python train.py --normalize_top_k=false --balance_bias=false --lr_router=0.000321 --n_head=6 --head_dim=64 --norm="layernorm" --init="normal" --init_std_qkv=0.0278 --init_std_o=0.00593 --init_std_down=0.00593 --warmup_steps=540 --final_lr_fraction=0.0 --batch_tokens=[65536, 131072, 262144] --doc_mask=true
Below are experts of layer 7 (counted from 0) of a mixture-of-experts language model. Rows are named router (the router's row for the expert), up (a neuron's input weights, with its number) and show model dimensions 144-191. Each number is 128 + 32 x the weight over its row's rms, rounded and kept within 0 to 255. Numbers have three digits each.
After each expert's rows: a language model's description of what the expert responds to. This comes from a sample of Wikipedia text that the model never trained on.

# expert 11
router:117153151133194148064123085153170131178153110153102155184143133156098116154106054086101172139119164086113089125173174127109110132115124137128142
up0:102048097137117123124122168142198152204157148105141128111102122133072125141129136086221121157131132158188069182186145088135070160155159117148111
up1:149173080129130150116104003089086182209128135127153147181119165155092131129115139121106147140162139072081122145156143075152184074083209112086090
up2:117160098152199178121094089143096164158130104115127162182132125170101126140126184110175145137052151123159157131081115114196147089088100123076072
up3:138082111071128130142091123159146117129142125114168170149104138164143123115169168103171068119106139164139162159137089089149132124155217126136117
up4:097156171130131095179123136118102092141143151153119144167128130146159118136107133190125100088146136101135156120126078164118094117126089108121140
up5:151170155130128163108117105114123127083098138138154193168172117082118124147154156129122101115113137036110150169141151188146172065084148124102089
up6:204128060108141118138109126151103140177084131124140178098125160049117088173117168142148154106114105146096126077070101131160098130113106105141128
up7:132143124171137138121073079130144138201229106155102151125125133142118148123152118116169150169154135094132082138225169084125129095136096123141136
up8:115160152147162173119153108018174109090141136134132138106111149111142162139127153151152111122099214125145154101158122135182157151121049147086165
up9:108133111201117169151119131075147076122162135095109134151109137156114185100155090116161091115078141108126132132119158199105132074099078196114156
up10:154159134129047128123153111152100158154078144085121090149144148072069158089104116086153130123147171135089107147143152089086164147120181094123145
up11:155138130188136110124155081123137079145123162146154120088163118157113088143083132082151155150088102117129106118135159085148168124129170093096162
up12:142153126153123171142128132096100078157113186140120151098147170091122079154096111126099104103122113139110142132046083117153093147155142128124114
up13:155073145180102090133119116029136138162079125152150156164146110123084141139062090126145113112111180112117147104138157084124063178099164124133137
It responds to: Function words and punctuation in software, video game, media and product release text, such as Platform:, on iOS and, criticized its.

# expert 37
router:130114106179115131091085113142137133145130142118146126218144118113088154152081134114130123133130141117147047149181105111148075139113115106102105
up0:142118121125111124142135107148131104128089106085162122122170109142147079107146157104112113109107084113132151096101134093101097151125113140114131
up1:135179114040120105078135146133151157145174114156137131065101126117230114147120128132140128082082123107125070117093118110112076134124174129151107
up2:129189097112093137122076140123162150108115142156039093158123145078124161139109107158156109078164155112081127134134106119175100089144085113151118
up3:117161167116089141083129141125183129187111150129118118097157101142162151119057107146128168160128204140149087126115178120164062083109174153089136
up4:147160137126162132109131080107136098098136119138129168115095151103120128156188125087075155080085182137118120193106117082155139086170078107111138
up5:143099145172101071084162157145101153126104161116126110055109104094119111157138180136132187165091166127172164056090115148141119136113142169250166
up6:146113134146093104125116143128142203126133140136100160103154152095142115158190076139110117071153132136147128035124142119109196079123167160113093
up7:126113158099159059103115118131132128229164076126051198136194098184089159114171103129139193158089128149163103136166181067082094204180100129163156
up8:115123137141137132127092094154073160153132134108104118112131127167167122124150175050142144209130123126084127145104123113179148100131153155180115
up9:120124110137141114078108047060135142090077154171129163199133079150084135155138091161180153063135026070164125131087144121099136118176207165123111
up10:120183148105161145088126118166173096113180127144086102112153133153160123131088085183159159104169185136127153210087105138139130052174148174135076
up11:150108189175108095098208136105205189164081149139140107155127156107178139113128119147116110181151155137115131080136132100147041106086101213131128
up12:089161116119136098144161087124207154072164125124105124066120092141187101164061124116132125129165130158061118207164127098087095104150179145154094
up13:126158204113099195170107163151127104119092165116120155126171103147119122094135080090122130103171089111146165229132132080087170138115156137034025
It responds to: Mid-word pieces of foreign surnames and names, often Nordic, South Asian or Germanic, such as Rovanperä, Haldar, Blumberg, Punjabi.

# expert 20
router:144154138174127141093065075129149145102218157130099156220163137101126117134100131142126168116133110113089151104144149135171103124086103088105112
up0:113058157156086102126112125123129047145083149175156151131137116182102093133106125112088121155109161116143155197118209155115086136115145152152117
up1:079191120101169115098155142130121070201126162189179131076160163150159144159126137108151093170104131106160117093124142182153058089105170175176131
up2:071078141103135093087166145106201158147062119139135145125061128159180093189168095129162141136066159116152061098116137143131083143112089123116044
up3:139157112167089176145061086112155136118117131125151206104167196156107092120145096125118205115105168092066075116151153131089090122134137080137116
up4:091124090098176174095153170180132119164159153122133143191139119102106140114110089138176169110129110192172107144140051168127137111094122138157151
up5:124129128178149107130138091185091178141161092140127154146142131118061145141154101128124145130110081104129153128120105162142116097086084085082070
up6:116076109160158122061115095089162106175117172133165182129176209184136129152062063105160149111127120094108082138171145110085080134087099103113105
up7:090108157120101118087132155093162161118093110163098091163117173139154092155137085104089144135143168124091078089163186093084152097078141106159152
up8:103129164112116082143111091091120118149062147135147110125073110154158130144155132153111130064169122100127119118139164109168150084139094125160166
up9:099154109152117098089117095115132208125133103091141131169136092142106133108143096186104140089167135129068134137110123107093161142102101130132084
up10:157085132170139147151089210128101143095118098130180130124193112065184123146139100165135146145129082100114144121165126130177155146131126122127175
up11:125107134133167109122159043156141098138133059108146194115098104172143171141064130159210184119103130122102143099181169143159138165149134142088073
up12:089123162157095209099129121097108122136158167185163190170182176136165141172137095125181139127067127121111132132127126122104096134079119108148141
up13:163130130160163101157171103072096158177104087094145107132117118112130116142102124185175170109141156059137169105156169153126128127087140096095101
It responds to: Given names or their word pieces at the start of a person's full name in narrative or credits, e.g. John, Harry, Margaret, Che-t.

# expert 1
router:118146099166145155126081110098189135152145136142125127151203221137091121153092065106151114099096150129138115140171167087128067134138110098150125
up0:205171183104118138158152088113130159117073239138137104122076081127177100124119134192162161152176134124147112169156107130057130108090134166113082
up1:160135169132128105100162116092170083126179169139204161130130136129142037135170121143095188144177109161081186138169177171083112134147100175140100
up2:196122155166112121108170098124117183140114134102165122141136098126111143116123103113068132094138075137121127068080098151163195110086085173182087
up3:142171092144171196128137141093143085091073107105163106135167100159171134169101124103139184152154121130101106129143152125105131130076161134166153
up4:151106171114149117107072128083168154146112107094092082104141172109115131070158078130136134134091136135102103220165110127106159157107139128148179
up5:111105131150087144115133103126073130115201164161089122082118165100159140115060114152190122148135170070141205084080115182145113132101128120077089
up6:134176131148143129138156140118182114149144139162114132119168109077098119132086138120083111149120109108130189173158085107180172122109172145139158
up7:154131150182123138130138125132134121149098190154189130150121160116091084167061095184156137148088115111084098096105067163134172130127114198146149
up8:172098098166106120085145122134083069151154184084068137110131097145094182123085126123143096157111141152160113194097121126131170099110113143124166
up9:118127092103150135103161142158193146098161115125104121151139156107029145120172144191142177062110054096156190092137118128094147109119097197161120
up10:130108185134147119113128098103120102154136074125189178097050089147153165130135119127144086086061106148139072160175167171114097112138165111171058
up11:101116151049119103110095118083043090171076119094081122172078120119088102110092103154167133093135129113102152126169144085163176126120085118148191
up12:120109157105132105118181117076165120135173100133118155126118146196103109109115126099093135148168120101149199037086112180111078124165138107141105
up13:118115145109100154114141130111100090145183174109147134149146104054120131148117169121134155116105151107084181104089117163121112154128152172118112
It responds to: Possessives, articles and nouns in biographical education or career passages, such as his doctorate, master's degree, graduated in 1937.

# expert 39
router:130130162124120119140088065130172137112170123152141174165126105116110117157133139129091140119107140099077158138163133102163117070100125145132095
up0:103122136188161166077054121087103169134090151112128174170146196121143100148137096120165156135122148117165126122189149066104121121147153075084102
up1:127138153123101188097087142172152144162088146151138169161144146097135158095133122095192191163091151092155120117138175166099128148098164116064136
up2:102086119148127172121094076110086140166136161076138171177143161179117125113123092119194154112076157120153135101184178153121076124079053112097151
up3:138121045155171139122114135099137143153182161166169181196157160116133124160052041081179184101081150090124119116152162141135066145068137085078136
up4:128130109144131146077139132153122110168168151097142123158180161112095089121078093087145155216092142104156089128151130117120109134072096117069094
up5:121130094127155139112140114144156156174132202141122165145176164130101126136138099097152182105090114115160111091162114103139086164051117127115118
up6:067159120102120125134116077183154096208136134167110138141116175110174113163134098163127162132094097122147131115135140140116175095086128152142131
up7:142128078095129154118115115107146154104163170161115146160126178133123111153112058139196173136120135115143088107143133142107128134091115104091185
up8:134096104163148145107098160094109152150142178127132159143124191118097126155081132142152167085127136072122122109170161128128058159204115137123160
up9:129150113164143133127100089160088140186119150145132138197149133108136165175143099129134182088081157043122100105149153152096123123105092116078117
up10:155083144159115146059155122129159132174109170121137159173135142146137121111072096154187136084097107138122113098161164137073148148119131096129157
up11:063096137147111143116124135098104137148123142072147117131160164124118101156074065182191154114072154027114114141165152155130122161105145110115120
up12:108105156148189157057105122121117076146143170118121178170148161118110064124100080125171141076071168139112101097149168107091107129127147090117112
up13:066098125181114145079118139139149131131089156114189127169173199120145058100091093141172161162090128102123130052182168124073147150131110096134161
It responds to: Odd byte pieces of CJK or Thai script, hyphens within compounds, and stray word fragments in codes, URLs and names.

# expert 26
router:151125183134125116121064084082164135105174131145123181165128152103074122136092133125092130113140136113057142125174138102178091049126117150107086
up0:101165141092136180091090132162090133159131170172136100195206157173122079173058124152152144119087110128137064118143180161095108154045124098096149
up1:107113108160164116109085149107117119164148175098155159158166140126130087149125105179172167096128133111158136107173157156111129140072121110110180
up2:111146088174151122104135131111137144152110146131149115181225169096162117124113116167105142067122149111092090157154122143121069108131113082118158
up3:115117143138097143111134114130144137170147132156188110150115143127170104123126075120178092146056213137111136078134178169101103137111112104143174
up4:112117107139122114106128106120094136178149150125105111154135078125083139135128092136124172108101118138171139153214154131116095139131128079042131
up5:109132060134142163104118107148100175193139193113132155151140178139079119143049068099221114073121193073105106054166176156142074138100085112117092
up6:140117179126129195150138093092140068163164183082151128173140155162133115084057067145143132113122135071093054130145108137109096075130157129121133
up7:130144122179115150102138128080128117150140159169205124153180146161078108154075068128190119103120160123104111089141122085105075176101129083089137
up8:141140108145147143095119148113165128185121150140126138155170113169174126156130093144177168143096091126135105142165163114092071152097110091091130
up9:113109065146152119080102093107115141201140160166145134149142152131143136128127079094183164116132156068112147162176154101104136133158087085138175
up10:138132113115157111065160074088132133100085156108098159185158185150109125175081091175158102136084139102129118153125139088111101149163107087077105
up11:108156077188132157103143132146120102179114151149156149147119135066117085148098067151189171130107121104151107164127175113117104180076174060092115
up12:096140169160108111069132100132122090151121147085165162180163161168104115137142096142119139111151129035122115055182130137064102174054156089149083
up13:141169104156120172105144102118123126154110193136158181177206118129154144115112104139124146116083145132118106144135125123117139184131106099109173
It responds to: Middle word pieces inside unfamiliar foreign place, species or character names, e.g. Amira-ba-d, Unk-ta-heela, Bak-uri-ani.

# expert 43
router:123108124159147175124068131138129128147160165157164163131116165111084072167073120133149158129099116084115134142151135092147143129118109095109098
up14:121167103172076102078097089170157186152124133080104136151116137128161149135152105077088154100116139157089146116128152140091164055114118131173148
up15:104119120166108149091188122152103090151154129068144156155122149179179141196077147155180187103108150132140120117132093129164102076135079121118113
up16:090139117178108114100092091139179126103179138084092181175164152142161088104130065136118113075106156124083102086192125124141177155154137088153120
up17:125171058141121068100110115125135083138123167062136153198148129112054148101147084086158132098132162133102094144123105109085104167117159152150176
up18:113136121149127112132176145090142150134132104153127141148106067142181145143196132152084166082108174109121158096185173164184112144131162182133101
up19:161171116095050071121157109133143141083149133189164163107130123119114101131128166104057117104111100133121024107101131138115058141157119121112134
up20:129142116183123119106087108084120162059190168132091094146141133088129127159097122149121111071155158141116072080178061140105122120090106066144126
up21:198111079146107136108090166190102157105147129074036198148149095118120163059160171159164077058130058127072163124121146146133119160102102144184151
up22:105175136155067120093109143108121097159098172132142160177148116129121126113079121129121110054141103089118093084137161138128130104088110165090159
up23:121142124147141090115086105185147107107120145123130097175152123182173144120140095097158162063108128139086140131169155132076094092113175088166125
up24:143151089148120110089087086122119123168150154091147148162155134184149127129125115109119132114134126088091083095118171112070095124144148076164114
up25:144121156173100093071087070112123150106109129127094149200134164168198110151085114107129167108140152149081096138155177153090076115145176079109175
up26:141162106177146093114106133116127126097182144127143141155161165180124104173059170145122089157124089118080089111146193112150143118124106136095111
up27:118114131111187102072138069113100087155068205151136110166169117094197125143092122157108135107128130142134158154128136144094123153089169129137189
It responds to: Abstract nouns and suffixes naming traits, styles or activities, often after an adjective, such as aggressive nature, rock and roll sound, lightheartedness.

# expert 42
router:112148140161161105101083080110150128144212114145115126194138152126123126119117074121097106115153167136101093156170157122078144124087121120095121
up0:137164129111142102127175129154102172134082154125120129128154151116071114137105108136089125133140104119126147106119098107188128110096123112175074
up1:116087109150147158112106100165119110069148140153126148069108136099195134129122122120090118076086083100081096183130084120128207133118123150086075
up2:123162144120121064082148129191099101170117104124162197091139110124130094116101155126200128126120081117105158180126125112178094111126074136122123
up3:147070144128166089111129096143135090087163207123150178040120130133153146144119166185147143168218174102072140140187093120164132140034157158129063
up4:149096091125169139119157110143105111149123165137148145132141133147145191125106166098179140088096120152124094172130178138080133148152105159091116
up5:049160125066178161099182083157084152089166153139112163091073174083097126140109103152154135143158108127139067127146085171124145153108136132125129
up6:149123125106107085112101104129098052108133120165127123124118124113096080118125137072132138161079082102164151077198152126152091190169097011142162
up7:181114063125166131122122173149111089131129149140209113142139160120161112150144130147090108144106130096093106134065148130181128138145207109061135
up8:171187174086139148117138075185119102229140110113136150178167135113158145133095095105132185084172135078208151153119142152146143128116159141113088
up9:130087122110098071107097070141138147082170130118172179133199117091147134155118165112108178152172134147108133146118197081125111180104158067122085
up10:121131095161113166153140091094168110091133145132093127166118093161133136111157082132139134131064147108122078049168099118211137066165104165162162
up11:101123195128170110139166210101197191147120110164096115124173144125113149130116120182064084172087067100055070147068095101130094071133161094134131
up12:203127143125089155121148129143073201190123149085149145119168130047099151156127095165094150137153129115150156211188145089113178126101044092164103
up13:109085131122147117123089127160164131147142097109082110133112139094111091187117099164218106194124157097098128161038134131161000172126160084141148
It responds to: Final pieces of town, city and club names, especially -on, -ton, -ham, -ford, e.g. Hampt-on, Sutt-on United, London, Boston.